{
  "n_layer": 14,
  "experts_per_token": 2,
  "d_expert": 176,
  "activation": "quick_gelu",
  "moe_layers": [0, 1, 2, 3, 4, 5, 6, 7, 8, 9, 10, 11, 12, 13],
  "router_score": "sigmoid",
  "routed_scale": 1.0,
  "balance_loss": 0.00726,
  "balance_bias": false,
  "init_std_router": 0.00695,
  "optimizer": "soap_variant",
  "lr": 0.00249,
  "beta1": 0.95,
  "grad_clip": 0.5,
  "dataset": "wikipedia_en"
}
Below are experts of layer 10 (counted from 0) of a mixture-of-experts language model. Rows are named router (the router's row for the expert), up (a neuron's input weights, with its number), down (a neuron's output weights, with its number) and show model dimensions 0-159. Each number is 500 + 25 x the weight over its row's rms, rounded and kept within 0 to 999. Numbers have three digits each.
After each expert's rows: "mostly gets" lists some tokens that are sent to it at least half of the time. This comes from a sample of Wikipedia text that the model never trained on.

# expert 1
router:495519484493505495502479474494467553522465505518478490524470538496502490526514517506468543495500483529469519447496499493492501539531520448531483538505474516528489523514475475496489526531493472488509473471489503433546487500505475489485490491478484498490479524521518520517484496522478484515480477456491494497469507494463541531474500500515505485540546532528478527482527473456511517498452519498514467494486498494526488463507494506480476512450501494487518503518466479489559530556486526
up32:466473511476535532495480496488498522507546528570495460510490478506493447511495492505464446498509486559523503531465482514476474513508488508519497501494483564526490502467500486518466539500565487516489502515520506491481488506555522467510485485506469496519493506525532469441532519489498515501490488484455480503549512526497488510487483523488461486526487499492537474483508469548501504480527514520476446457502486461497456468492560491481509507529497505511548503497483456522510524479507494
down32:497534459489492489535527496519478512513531473508479540495491499467538506476499503540474505497498475496542525527491492539498500538504540531528486506472512511473528509512483482477495519428516512502530485497519502504507521507500481515486483561521487512519517458489549543454457484495464472486461559483483509503484452496536498475489507529500512501455509484483477525489480486480475510528482514468541528505525476513490511531512509485514506486496513481484489524517503518509508514506518469
up33:499512509525537456528484528526526498457452519497431472543444512483504506508486502527479494467522520526505538482477505483557506501578509482460511503520466549528510501512516525498525479524492496542510494541491483508504509476522487508532490481473505503543489514485517479509492514479513492465497514443488506551480502500496502496503480502460537475507516503500463569475542512463446486505502532520541465517525539474477479498481495541479494518507483499513500569520492475521509523475485502
down33:552548515477491485511571489487495521511508500494499512523559464505511489491462504484498497466489505548512507482530461493436497482502503503526542477508534529510474563457527497506518519516525533467488469505458476493474494481523512491521501488493526445505525467490472486481503479509520540489490520484516530501497512499506486553508519534482506527487467478437478503518502511506523478492536490445476512485492520480456512561496486518488511491477481463472449492492537514504534513497508515
up34:481508478512496475503491493482539501489457498504477451456528470500474480503488494533486467479504493489493515520508492520529482521475510457498505419512502543493502488487486530485486506505487518508534517474468514483507542502508472530486485464471514497451533500519511481468496491475494526502534525459516533464521510529539497533497481506456505528529505507513496475519530503490525498542489473482513507506474504516521477481524503524458483458484472556481501510520490521485558480447472503
down34:470488503489530483497466515537466531473498502477507467516471497488516550497532480505485458493497510543521473487501514491509500481543498512451501496466500491500532486522487507504507562523527517489484486482510515481503530542531520477425497529499546462525515473518503486494505450481446522493503581500525486493484517433500523506498479497492485501539489474544477477503509513532481477516501465527519501502493454508477527510465468459491471458478494441498478541534515514486490509455524490
mostly gets: " the", " a", ":", ",", " The", "s,"

# expert 2
router:523493486529485497450529493477466516516481488537500495496524484516517471540500506485501533508515509516463464482505499508516484519520512499525481483520495474484480510455494531519477476517481508497472496497473530496497478468486505529461481512545505499461460541516505510516489508495475499471476503499472534498521496466498469513425483515522503528486522503523482530460503496495538509507503533485562495545458524551521498466497531490501488529498510528480529491498497464508496531499483494
up28:541499532492535523475500466518495490487456530492466477494505558528508500493474542511524486421474478478502529507468500485530523506518471486472473465493489483462460538498491478474508514488499477480505530466522486526522489502492490469511506485512561505502521530497469528466523508502519486509492512501531506498491516455483533549517451527486529491515470484496511509507506506488528464519496507450497480477513465495533518510500481522521520492483462512508437485523524511490484511548455487
down28:489455524529485533502520485471501466486458501490499501526552488522502504501509505476485493508503503495503487465518499497450539480515509509495490484504498501502507510488520509494517498494475485486505483492489486477509512529488457569514485514514508453486541525505484500485494522499464501581464444513483488527495485495506544503498445503471548525463501509489489511531477473516516499541466515566555538469488524510503499495498532489505481495476552529475520458536557506502503493527491547
up29:497508502524475503471495503503495468526528493469502499492525498509517469523496530479500520493487522531471525534516456474521543475516533473494458475477498487490525530523437507478511536501505482527486498509507484493486499527522535495523501527503461485498520483540492522476549477466494468493552515508469495460504451499515520466474482482550514497459549505560456528511545457507503475498520597470482526504472509498509517452538549491473535472472507502511541471507492467480466498477512507
down29:542446516548504458437498482515530491517485501480553462456467474506477480496453503481481452518473539480507505538594486494467477466490531473532499472512492525518478510478514504508494489513484493485570491461494485532521539487522496555505484527490497478473505544521477470466492469489538513521492502490451523545471446487493478505465464486506478517515467496515538502511579500495534490488516496480495527494452499494488455481517446503466519489522478493526472521453560519454508531517479472
up30:477481482462547490512500511495478505470499465477468479432489510524494436473541514479485504473517465530522515472510513525503472459472471497491525512488494508511507505489503485515544502501462479509470497525511523508542509540523483473505481463523457483471497525483497475488457490476477514474456472511460502507496503518526512522514535531522503532499500487474491474482514498510466482518486481505479506484525516505437456495456506485460527501468451503500494509498475473493526540547556468
down30:510527490539492513528527478488522486485529532478493527538470499526497509524525520471480486539502498515547497520552492484519511492497515539505497503587488499479498505490519514469460510551496473552486532546510493483475534501515486484496485497469509503516518488480512508488521464538480492480519524492475464502458571527504489534529466500448518547484490495503526522480488511527508496478467499511473502530509488508534468524485479476521515485543487486464476472435492480470481479527484532
mostly gets: " \"", "==", "\n", " (", ").", "es."

# expert 0
router:510510444465489501470482496501520537530503509496498518543533514518491489527518493505507506505503446523485478530482517505519522540500487495520504526493503464478501527483491539514480536440492444469485482480484508481538482496479479509505494471513509507519496529512507514504504498506525511469480481473507530528531500461490531526420492489484489536493506547527475531469510465526535482561483493475521499502519493483530532520511516503462535505543516474518524475488445486485502525500506503
up7:534474523489476486486506504526552520544516501478499511514520495541463499517517459520508491517465511498522552515518529516528489492514497508497513518477456454532539459468549510521517482484487497511480502489496465475552495499445510494499524496538481497538496500454485510512521435506490508503488532435475452490486505506485517484525509494533489506515507496525525460507504495526486495503530507491539488479533525519526505513531514473445529519458469488487495521507518471477506481525434470
down7:506444491499502483526500507514493496450502479535502510508491534526429513482499523494487508483485505514471473475464480488479467536509517512506502488555522494505467460511507512511516516503518547481492499533515518497564486511485519486480496533492468464490474480467522531495501513480531516481488476487500535541464542472520454546516502477491489489539497514441500459463533467513515495491519492519506463462506487519515498536531501486502496515503507503523479517496481535521470492507507498
up8:445526489505552502549494441500501515503487499523503515488435491490508498482517455542496472526509542515512509513521523487453521485484531499488506500509487509493542553493481498488514486487465527512506485494470490533547506490504523474508489488550561487514509460525499511535493510500516512501484513470525484497515499524494519445524517502497498483525467506479507552505520512499500492483490485524512447467489478497543527495448481520475491541532446480481490530462501497522544508514501497
down8:499502492512492546489509510490519505472468511483505516491513526519504528495455478490483492485494490449528527503517510542523482512464505491481517535536472506508479454509476464502528524538508501456524514550495495505497496511526520470523485519493442496516444495508480511507530504471519471490517465523520526471536476501513457477454451512482477529460512480526509450471452525527497529532486469480495491511485504501498511513534544485482515516478502544460491480498461510481476480551530482
up9:495521484525487492516530498530426491506497507497452494502532463500510439466500477491477474446526543507498479486461479508552487522509493455508509478462436529500488499485493467560488470522499431531438506526576511446483542499479507443490524519485492479499491532462501504495497528465500498529506491482518492501490495565482494512480486488525495523516464528465513509502517485520481512490527503499524476522455477513503520530475462519517459485490507512514487504487468515488500511513496468
down9:464533519507518475488471488448514490516448496532563487478474517509444467426512498482536492499481501492508510521463486479473430513495508514496505494547509529494500497605514514498511479501465489503453465515509498509545501455492479505479529514506485512466512470513460483527499501483513534485463494519525514514493504492538522531494473469514494507546543492509459506477489510509447523503485513492518490509513525489491511519439456485486494478491537501515481466506509474461518531494488521
mostly gets: "2", "1", "7", "4", "8", " 3"

# expert 10
router:485496509452509484465488560497526537496482504516529493522518501499482418514508515500482490494519502518475481486515525500528524501533525470524479505509517538506505565495492488443432479496481499480519460521500534469516486489542517471451483507562476467486469510535475497477502508515525478503476525502459500479496539514499500506457512560530479474472541542520495503486511479498529485505489485504528485531497491463487483485507474503468528496500474497476484483510485444453534520464492473
up4:507483478452479577485459452502520501517516489501530484578497515526483511507494560444497497483519535496515478478524455557508505497516525535486492562481505489509501467476481474535481511516510500516493492578531520529498512497544509473485501486516521543507520498446458527502490497520516500486545471487490542507473495490497490530448477456480492493489466467495508499469521511485534521479482495500471505529535473510467449522499499497478478511483519463508479480478500477546490535508541518
down4:510503483525481471488449532480492533472541473504503506510470473481513533507531476529515503482521512483470512500481496498482514526504526501530473464522488484500496492469527522493439534527500533552520498488488533490464569539479518514496475535534496498510475468508518519482474521466477492504485552556521497504511496526537524486487518522532501504507506491490555494464507518553514498528496503537498506511484512505523485469487509483481514480509511500492480484446510440486527486547506488
up5:484483463473497512471496471520456440460489530509519489564472525495475493515491482502487541533491450514497529471510461507498443502460492521492488509507524503530544508529470481525521467520468479511445522528496507490536484519493480498514499493464499481469465520503515513488490465510506488498481493515505486455492525488502489525503515530517473495488453522526490488542470452492519492456463521432518529498488484510540475543516501527462533463536510498545501488492467503476519460505504485
down5:497516474448491447510487497459527536476504533486515542516498471502469478538478502484451535518480542494475473528533494507514498539480484542492503490493478515496511531479513507505510567479483540516505501504470506444519485485483490531506478497504498493481508473520512476497484506484518517551494544494499496538481536520472471512508525513530460501474475528496483483523474498465515515498491518493456511496449480502510551471513457458472471502500495502505445529506517507507502458539483501
up6:515500504522466511509505520482499505487506522533451496541455545524501538530543480549534535532504488550516501491474484474480513486498517521514505505487524510535544527535539488469509523511508491525462482455501533513470533488497519534501506514482490524527492481509519461479474515542444523453486471466567526495496478469511474508561472551532522507514458520517517470495498538465482507512533486541527516500518483580489494481493479515491481477513540488512495504495503512459514536513526463
down6:490515477531478522493488471548457480497477506484495538488531510505530497482505509490505503469474502484477494539489535498479489529493496505510480493483540476450520470498547450512471433507520530545559490503496484510490496486505462552533475500493515510498515512497502489489504500458522487474514485499487523484512494457498489500507501496482544542556500491527481552512515480492537500548474510510495446512485556498481481487516514517506505493469477478501485485534472489498537510485464505
mostly gets: " was", " to", " with", " in", " on", " is"

# expert 11
router:475513524485497497496448475474540471541477531511515480500455469486528499526491523516475480500513545526520502503476497507499514534516485498577489531524505476509486507504527490521512464513517458457503505512500527502532507491509497532506475480499486478508482511536540518483506494498512480439485494463493544493552531497486481521444526539499506521508507523536488515478510494491538489514480540498528503471507508509550516522516525479480514517472496486495512498521436513496493504513448523
up4:475494481530518469472514509513522471508500512470497475513468498459505528488500495499496513528541530498523450497452449499510483473527491547491517495497502514523488540459456522500521465530516495463492502504465462510513495461508474497527533490504520509527497497534474565484507482527486472508461439511490444471504477519477535501500500555513491490506490501506490473494510508539521521508492496476542509539460508516486492493540453487477510492495479516487497525480515489490532485518488536
down4:508517530534487522508464531521521456511495502479490539451457488499517492529495533484508490509520502529497534475487505501535521533495518515524480509508526519526532536493553504474503531481485501519499536491531511552467483535492488544459481468489535504470518498504508440505523529498496524493489521508495555476493520480558492466499513495506495506519491487548478465511488543462472512483482506499497488504577531467528455544464508447490522543505501471531539545471510483446485509540542481
up5:545507515513521508497473502512516493509521550486511483517500476494546454496506553515482506487520469513480572502503502472514481477481516483488513529520478481473474512507463482509511480504459492463496495502557538513513536531490457539481489479499513495509505496521503528532529495523505495488474517446512530520557496498505509480523499529496425495519505453540522484547478479480501494487477542495521494517521518511487446513464528474510571506521514523511490525508491502472483531509484498
down5:491499555504475470547512503458470470508499486474527494487471512498543501494491480533540519472476483485517457511437481469469504482474553492441500508509487469526545504516509525489470480475496499492493491473474491470544487481471478505466478568473513492464505503508530560552528512500549461504499513478470526452510493456465479464493526508508527501513526512492537519514462503539504509494497518529476560487559498514475493476511499529464505542524495543508523515484514527496486490504474476
up6:467482518502523524436503527464476514543519518467465524489486472479521515451512509492471485514521556505514514541535520497526499506493510488479479494515516482449440491479521528508548511507526507527487512460501474504508538502538478518508470529481505524465502513459525508520499490452529455498518526501504543521506501449478490505459502510502503469476516529450514505499515508480517489501488519537510500510525446488499496479528521494463509495467462484467528519507474530518503509479478448
down6:497482504492515460478496466482462485498520459501511495508542529494487525530484506505487497483479500523452469527484505492500487543463467528520513514516518537529501478499504516524489488496484473469506517536492514543528468494525518566507491514516501531494464475500524478473536508508470520486541457438485515469501532526480501463510481480529474519490491453516464487515482519525493496476525483493489503501515518464498492550465515478514533485547494517442463502571464468486513496489483503
mostly gets: " K", " J", " Y", " Sw", " And", " Z"

# expert 5
router:449493481471494490504468508539519499507494478502471508502474466517504499523551521497474523523531521532469466506500528509511527508512488506540482543491493463490483535477482508477512486516498449487504469488487547498524517473510515530482477471540478507511494495517501515542489504523461475445481492477504547513534533531451469490513484523541523538482504508494488504522524486550498501532517527473546487503504503466497528493485526553455481491453521454447523472517461483493523517481469524
up7:469530477493469485485468460481472475522528527520484508474496499538489485505505517486494492476500481508482475487491534540524526518522526495482495470484514492484465547501484505443477505489463509499500500479522510459510455504487538458513483451533458485518513488488538465499541477492481514483499520495572525550452490518491459455490507557523500514514497476483496485501504484487507563515483513479492486502538490533475492556482487539511498485504480466460548497529503499491542519522488522
down7:509497459479475514519495500453553449553480477464496484511511482516466459492498500507509514467515506489488503522539504493466529549557506531502498484493505459513483462505539498534457495537511507539505459490536489509502476517486487485517509495482517488482499534490497517531485495489480500498476509498523448505519496451450455497525527497493542532531471518408534497525495501502501428495520447516485507487543506534492504462521504515474447480496474493446454495499531503484531535499469511
up8:575452494458553531540501492477526501498431526538483530479514510510505447484544438500524513497466514518475501478454542587540485489538502504466497483501434539515552524478503501504489522521504517514499495485531490501510469494516548501515526509508537505525480494492526524514480513522547564487523523485461534471512491533529529566476470507492486501516509515477509494478490497463479521496542524477462484487470504541509464506548514482473479529483532485506524504503472509478500519521532508
down8:521485523475479529488513485515413503473527476462491495497535547478494522505493530500499476489489533471514503543516519471492515507515476499497502483468523501507513449457510519493503513482467519517495489506501534462540512499532474514484489537467463540525484513486486520447516468506456507520491523512534481485485491464481488448506454480523521502507442520491493482467443482495496482464505495487510514529487460482480445505506515496462531491493478504504514442477516508508495515506511516
up9:497455504545493472508469530485497512472461518546547547495497499522484483531489456542560484522519493473485512536519501496503491499538475495495512514476524481513464523536487507519436539503485501487499490519541519479514485522547473532498478494507526486460529519474520470522526530487479513520491507479474507523451484462466507511484483498504496508496525495481506482506516496497494493517487506488524484519487467518454493500489491466486425496483438499469464505501470527434510506517508491
down9:530521497471506503505507492472477487500484502495462489467548492523521493481490508538518511471508507475490487477508536498478478512498506495537489479549496497487521509475548474500489524540509481491509526552527481519490506486512460514527478461472490508530491481454504549497500510505516498501507468509524517459493524473527541536508506475452504469538463494506507480531494494477473571503482509522501527441552516527472498521452499491520529482529504488503520493454497516493495500494508529
mostly gets: " c", " w", " d", " re", " pro", " sp"

# expert 6
router:517483504487485506472466526450495507514482480505470510523533529513567510528524495498490523517507460525507564480486522501516502537503440447521474506455487519506528507505493514492469509500512468487464495485486512521514507483504495507527455501506463499532461525504500506542467463503495502466456507498497545527512494490481485498509461517507479520496520543514535519484517455551523507473503508481520509512507460516501489481503466524506511510462504511477491470516501499470491542545462488
up4:505491495496502506522463546541488488524457513517555499515531496509449493530500485456548497425517531515494457447502512451471519494473524469514558457483501517516460506486496500484498507485477504520496513492498531481526465495476471498505472518504499467514481484467498540476491527500482545491468512512502506518502493487511497509488492508489480534482513477499494477480503511471535495484511486492527511510467514501517516465515494490506510513466471509494514483526463478483478527496418478
down4:497520537522496467509474514475491503531492455472498505507486496525501513487524530506487501474499495504493525528524517534545488537488490510487485474487519486479510434489497457508508450556482566522515504489506497484562525423495478475544515504520521514464518488561487531479466508506507437472490502506514504512485440519507499520483504510456482511514514537527537512536495503525482540467517451494499521506484497508463493522503515534498512494502524503489504484493504496483472465450519529
up5:532498554510436518477546462511509527501495498504507455522490480534491485493427490488507477474508505476493492505511475550501502532512494503491497500483488487524451538513519479513478541466481491458482512471486482506528494490519498458513520548526521501529501507499501504493541503488521562521534502456498515442498474500495480513489510499504510517467539500498488514467528546526512507507488435522494494505502497512531484527518469514533537495519474487428488491493537481474491509549514492
down5:534470506538481501472513501531479506500483474447523522492511473472443534474499496508493536532450523451515467496494523515509509532506499500524467501501490542465510482493513526469492534538524467534495473494439496475490461537483455467484538505493466468509458490486507501504484488471503503504506486489507495509481516503484505492500516513505496482483504536500591511507544497501481501507526513485498493514484491553504470526494502475483524489529565507553477518464446491507488528557486497
up6:468479496452458473474476527499444530460475455450530493496510494485514496531481532545499486511515534513502499461518547499534489508463472541469475510503514496484486476448450540518466483514500472513531474547491511468480541439458511506493521474496516509502484486463485517512534524525537511509502535486485489463483470475529516511488479440524471529517531528510501523483463497587546490562506506512470505495499515550507474501543522519492505500486499511463505497502467479497512504492522490
down6:498501489515566478532494484501512479496485543503527512550481467472483501485512503516472471500550550459459502509501457530483520480515464480512508491546506500480467500481495527490493513508511509529536466499510539511497537465508509474517471503486487533499477535454529513490468480525498495504516470514456480550481514500476522482514505502519503539520500497516501511475445509454464486480527519504443569502492489502499470463528514513478517465501503475489444497469513482535490487525511497
mostly gets: "ment", " University", "ities", " film", " art", "ations"

# expert 7
router:487544489494515492494505531478551515538462475506490468514486494510506520508509515468516533491534492560534496502505495488489489526543506474543466491472498494514498494485498499476471439466479456529475485510471473495512436478476538493516455456521540489524484518505517524532502450540482528437463493481505512490487521483480443507511502521512479518495538474505473503517504508465497516483470497494493467476480491473478503469490533547497472493498501468464506485532450475489533503528503479
up4:514492468483481528522482479512525517522498484554488504509489509549516444554448509507477548486519504503530535541495511482509482481492508445556513479471487504548480510510480459549506472503450492473494522489473484502476512522542498526496466534499486501502526477525520532488514479493498558522479527465498486522467461456491473493483466478503525504490465521506484499507521524489491488487473456500493517509469489487499500513463506489492496492497470531508488502511514484481451482470468532
down4:535543483519533486515505490470516509493490463438500486550522473415474519517543513491491502511517472483490517472481524463531503528460471472509514520504516507504501498497482484487436473479477510452547501476475500514540520512504500549492463537523495504506519495462467534516521501498524479478486523542515435495512487497537509501491469519539525493511508528468550501497529508495507490503516473494475482495513524489490512488504518495536489490499512463515512504505533527506505543529534490
up5:512527505502483468512521497507488457532477532503520484496482479460501438539484481472475507488501439550568511500461466537489505507476511521483490489487520488495501513511513458536528502540481494507529508500496494489539461509495485481507506489496468489488509488500514517488481467488496494452497472522461524517514494560465449539547529526526496491529525472460512478487539530490540453534499513478460466520523482515481496484544477502476490524460533506458505511452529495502500475525495508
down5:504509514459513484537502521532462460496512495504526471500543487510507513504483503459463511492468489525503527524437533492532476512433517493503499483484497476525528433497488505477509471507560536495518502479530556496437509495438498522513478521519510471481541480498498525505487493520540537496494510542496501526497479488510484521502485437460516535520471481557488468501501543493505483470501481496552452531436512489508443504502491511482480534506485527500512521528524501497478512473488512
up6:508536540497507529514516539493536533466473472483481478499534509481467465500498525496474535507490549529528515500495511495495506494496473481484475450503504511452503500495520489502481521504482486467490482491459475467487564534533512475552464495515516491509468512537514461550483533492497519492518542500477485530509510478483509483504502462465526504474521499495480494498475485489496459486528445488543492503467487502507485540521552551524480472516455540466521481475487520447510474530465525
down6:549497489498479490496495500523460478498510493514454476487494467496468523536515504505552499495510433530503506443489459475419510495470513523499529527475474474471525460499507500489515518537475500512531477485532488518515495516498523483497551426480508438450466459527492532505513476490512529540514479553502502548502470461501494505530467486498535477507476532529436466491459493511486509498510498486466515552516504481504499495514490533507497510517504502472514484475556502536496501496501504
mostly gets: " de", " comm", " im", "c", " reg", " wh"

# expert 9
router:494488512475493489495482525476509521466507511545487502502497529507539459528472531507464492491509491553500502487505484553528508556493465497524517494483451467477502526513485522495507506521496477495444474524520511492499537462486455522499487487522501480560501527521488496507513461514474497454467527473505520528472545535487492555485486526507470521515469531527507496492555484506496503478526520519512508518494528438498473496500485530463557501484492501477532448487446491521490519474479525
up0:511522503463505474528469504478532535506505504533450479518460515526501532522469511540460490432495560536471520519494473531471512521508502510523509506513511503517461484534453506511495542496477483542464496526476508444489501510495517487497459494494491527523512511487543507522490469479489522479505528476517536439502481530448523499500474543481491524468507515517472510454508475515537473527497519525495476445535522495527522546527486512471486491473523493484509494499445485541549467447486524
down0:495477504472518467520523508496522464506489455490514489492507470508533523503454477522501490523515540460518474516460510462509513483477469451505518494490503523552498473490522476491524474482459490509487483504495450506484485511516479532471513514426488492501551482492511518473472501473461485516490465482521520452475506493480479470510484491476550483523493524561533491494507468501519534505487444531496481467522503531521534538538549460516436528500484445499516488490467519527529502484493485
up1:496484498477525546515521479494462511459477506498542462516516496472462504520508519465524484465482471547576527534466520447503500516467502466473425487459483514521567497500527553452494468541457465509465510506499497472529484529503514460475509529469538462489490458502510451527526497507456495498503526461528534490472509520470482494529525501494496493531476513514549494524530506470481486495519529541480506505485503504483486485505525492483490502460512500457457483493506528525474506501491490
down1:501540507542490495443483497504499507473515505533499533515491476481504519492535506538473482497445507489531511453436501457499525487526490515479534485550527447482524501507505483527530511526501528515536500502494535487477514473526489466495523477515497453495501505506486468527515471512453533519499524517496494487503491514488429478492538481510466490503515478501490506455464504481502457515505488475513492466453544488484524528512531499492525479481547480500471458479544480497482490513507532
up2:507499516464478515464532489510519512514466473483487481478415475496489498476503474497506557521496506527495499529501461525520524504481468480517483525476499490501535519537479518506485505547495491479480516507552514499483491503483476495493495516495477476487504504486475479532492482505514455495506480503504582524481476506506416476511480488508485543444497505513427517510523484490473542488480556522531538480503476533467503466486496498496510484497504529476539525497472512506503500490475480
down2:485474456497512513502472516523486502520471553464549467515497481529483528510495510490468485499461491497465531459538519503489512470479514469491502497509502494551458514495511521469511524510458495444513551479477518509494531491481496528508531525483501470435515524467502494513461505562484495483506435506500472492523439538496465446488480506484433482552522491530501488441507496454526542517487523498511496502496493514507496498491498509538524525458527525490506551537506522509530473503515453
mostly gets: " mon", " stand", " Spec", "ordin", " sy", " elect"

# expert 4
router:433504504486481485519450519461529500517472507512463528525519478538515464529512490490487507488534515509503506536510533473516510510488466485496474499452515464509476514509512502501507495513453467476498517466493484484534506463482500482511463462493499509492505521507507476516523502495463478434487500457506487463514513512470491530463487507504469506465493513495522536492550506507511507471473549509523502526505501508512482490445522505464521432485522534484489518513442494501517489484512522
up7:497504525493498459466497511484497492519523511479505545504509495507495472525504506502499493516503498506498493490496522524504522497513521488494453464463446504482477477540473431543454487485477488473499503465501505500546515525523496500506442475514488474449497517490471534503535504537531466464525536488506454537480499512473512506514525510527515480474498477499485530462529509505493514518466528518482537547496554477480483458508481506512570498465529491483439509496510518489481522492459523
down7:527533503488484489520475487493523515518488547478475462509491499549478479535532499442513505470491506505550502443550454506511525518461537532499481494508479445526476518522485471521504507480456518466518519496495475458448494499501487506519507512500492527512496503487466497537497524469517468512479458542473483497507484522528523548507488500542529516497508467505457482465495485542481521476528536535522499498516481545493482475495504481541462519500545495518556499519522492535497482491534500
up8:497485502533492470531454499518499488479471503530523477486475534517514507512463483457495482506498500487478513487468548506471493511476522513502507477547523525512529502469483532484499498471486479481482483487485457509504487519469527547495498488486469494470482546459491557528555532502510498466483431481440543525459494506462486499507524487520455501510520520475476511473509494536528490476475490526458506454506518553458492525485531518524517490485535489485513525500495510503535479498528511
down8:485469529550507531525488509452452481523521540465499504449523459482454471479515498506528506457519518501526525481461528497516506493500535449524481468463497481526540503515544481482461513460529560497524478492508449532486556473514467483463497504493480542470492503522472506503487511525482448517480487570503550462547530467489548477505501478486504513482546521487456489505488448503462461516499526479463489507475475465499489504548525459494501484479496506467480499512500506497501476445510488
up9:486492472500476498490511495511491470500516529497515519522515517532505469506445483484460481556469507494514542437485559507473469502554518491488482496437466524509503509506500483534500507500480469481517522463519512466511481510491517512475482503511543537507515466502521471484504480507535492503519499456534527519521537516453495494493525509510467485499514521515498464472551512505490523526443479462547473487479508501530491496472526513508470434502475465469534496458514473494522502497538482
down9:504513538461502526496490479536498504460503456495521491512484487512531535469498525522530495524500498518553481500518526532511506499532516467454531488563494495507502520507493505477496493490501516493479526476477445513502450471538501516525511526497504469511464527510526498566486550441508493507485503539483506459510506501492481492515476476520524491550509483491491463536484473496500513472488520452522518480452515474499519462497472525535485494473555463506495476464529501493497535514506478
mostly gets: " Team", " League", " Championship", " Cup", " Austral", " 0;"

# expert 3
router:471515512492508511493464473516532517490511498522506512539534488520531493557521513500468499476536496510527521495498514516554530504530491486515487520493495504534509517477497499465478489491470475450477548517507527494498489487493483525524446458519500526530486530498504490520472510543482499461488495514511538514534506485506472527448473516508481528495486490497517564495551443503577532489497504463501452531485543470539462482503479546511485449490529497482516495498475515457518541520499526
up4:523471507484492471491467496521486472544477478436559537461504491474490471477488499473516549485541491528543507495475529545510514495508447489538463527508494502535549491517515469487507500515501496494485492537507499526554464491507477509504469497522512507508529492540482460460502513512496475476514506486516482499499478473517473473529465466507534518482520501524468539443529495465506479532525507493525490467470498495470480481471534477501486502502535478466473525496467504496486492481500477
down4:536492539448497498539499499515522564506495516523521507533525534497490470459566531523538508513485509478537529501482521496450508486495512539474538519508490488504484553500499545493539488544507502511441526485537482486483498517475477507513573483539518457499547474447505521500475428497493507475483499555490469521520512511464528476550541511473464503513448508472458496539498515520490497528531507514488505494509470467500549473461541521521539552488535443521521460500481507506521523501514483
up5:490507520476521469541469529496526533498479530503557516534456522502500487519470526525523510454531499541469483501534467561493494498484513524512511502520475516502512502489462492473473533496563461516486476447557469477530467480532475481516473469471474469515476501524508508544490524537470549497479497469490510482461499478499472517533498527507434471472504473490529463452527503473486532510524504558466472479535506523491513490479506514494482492498474525496507486527493485519506521444503549
down5:506480452549495501513465487496521546494532534478479473476513510493466488506471552491524468537512503499525466503434514466540488538474486508534488486541506438503491485482548522508494512508549474498502441498519502538493492451521488558475518501532490514520505529502502509479482490534510490515519507526453509455497497480504519477500520495487532520507534501484470544472499514528543513511532460513518474500524497471498471499509532491533489454550499481540472489523472498547510483520550488
up6:496476475493477471486469503502476462505495489528524514537451523514504507497506529524490517497523535478547469472490519469549485495537479487478470552526506510508482523534476521518491436492452471488510486522515446514504524510577516507504519484489484473523521492495493461546512521480504507487483515429489462501473529528510497490477497527486486536505442526486552574496487474533479484491477481526507498544458477528527468558475523526469476489524524492518455515525474499526530478460495495
down6:495466473496507518497499502493497494482465506477459516497525488530512521464466506478495493482511515484540453493480496511502519475463458494504505504517532470506533546507503506498536474464443504490525481469518484479483529500547555513467523489497534495493524506469489439494468527516513501472520509471537511521467466484532501498469511506489467471511472457472520498507502509522445488490488454482477531503465554455553452531476558476521476471556514511461501552513522489487474493500498520
mostly gets: " John", " States", " York", " German", " William", "ington"

# expert 8
router:493540489497470477464490506457515517496468493530500509545532456516519496526505553484456476510533517531486541521474487504489565511535481463568465551507487474476497503498488516488450525506427456502471501522500546437523522468509481524511470503521442474507434511526498503511478468531500512479483489503501519488477491490485514530458528517516457507478530553522474514463527460498499521506473537497536492520492488457499507500484514517512519512498520490492562492480475482496487511476497494
up28:556478470507551512517504512470437527495491446532520496508521478489500504519482541505498443484454478507517436493528516543520467475507477474519484501466487500481462502529523510481451503484476495434445483489521511471526501475466521513506517509508554537510469488521503501512499507483496490487499475463524495502486472491519518477452487536547542495509474481520494492470511475507500518522528479485536479518497471469499493490480515514491507506501503490522520542499479505541505477525483499
down28:445497474462508475497494490504513454489503485475483460463531481505495532504475471477476512548497507500562527487486483507507517480508482537526508533544537467524499527489510523526508477483532462555515503488501519481509514536544534523513479526507487478448535513489492492481548458497502481485531519563462549471520475527516513547506530513515474439492500526508482511530518479468494536503497488488528469469496525485489495466507503508486529522447448502495509468504458552478480536507511515
up29:518475461504513515490439514481506555511490467530473453490499522450552510477498525540530529534478541505487537484475497473510558485527484494509559478505510532491529497487518492521511505462539535507544493466488535490500531448521481513521459471515503498543459536480482549473506509491503488527505494510475528495512492541480504503516497494493513503546529457492519431471502521564484487475498512509510504561508526514446481500502477501502513467482572529489528512503474492491473532490500459
down29:532530488475534513512487499490464511514487493503522499506456488463529485468478491504491480504524503549480558505476542477522533537494513489525546533505496506538456514486516478491529485519484488517532502525549490525510498463497500526495477494531526538511531479495530497514509518495518471537525528527455500529492513448512533466523494472467478486489504515481542490526482526489526526542510479483523533493482483467507523531518485527466517499520477496518469496527541527452473483529513497
up30:497484504500527503513478488534496516499479437535476475536490439497527432494496475535517435519527503498495524508510530450516491542497486489491487518526521496496496510461449464532520506535475458515449523523528494507522510485464502465524522544502530499509494524504492475516488535523530456519467470528510522500469503520499531506497509491490455528513501492508495522476540483531468511546536458475519491550490536512513472485501539512468500465465499492470505492505511542445554508498518531
down30:474558469548531522496526487512477531524502507504498494459529537523547477495531476547459482520475539476547508481506525478532498530505475472487489493522507500509513501488493478495497531459442514574547499469515533520533522484497490473507489488468475501457490520558486511508439526518497489496471487504465518473521507495474458499465472544505526551527507520499503509493477527468481525458499484461471517497508513491516465493537491481536466536460489498493442504532469523534496543487500493
mostly gets: " public", " other", "orthern", "  ", "astern", " no"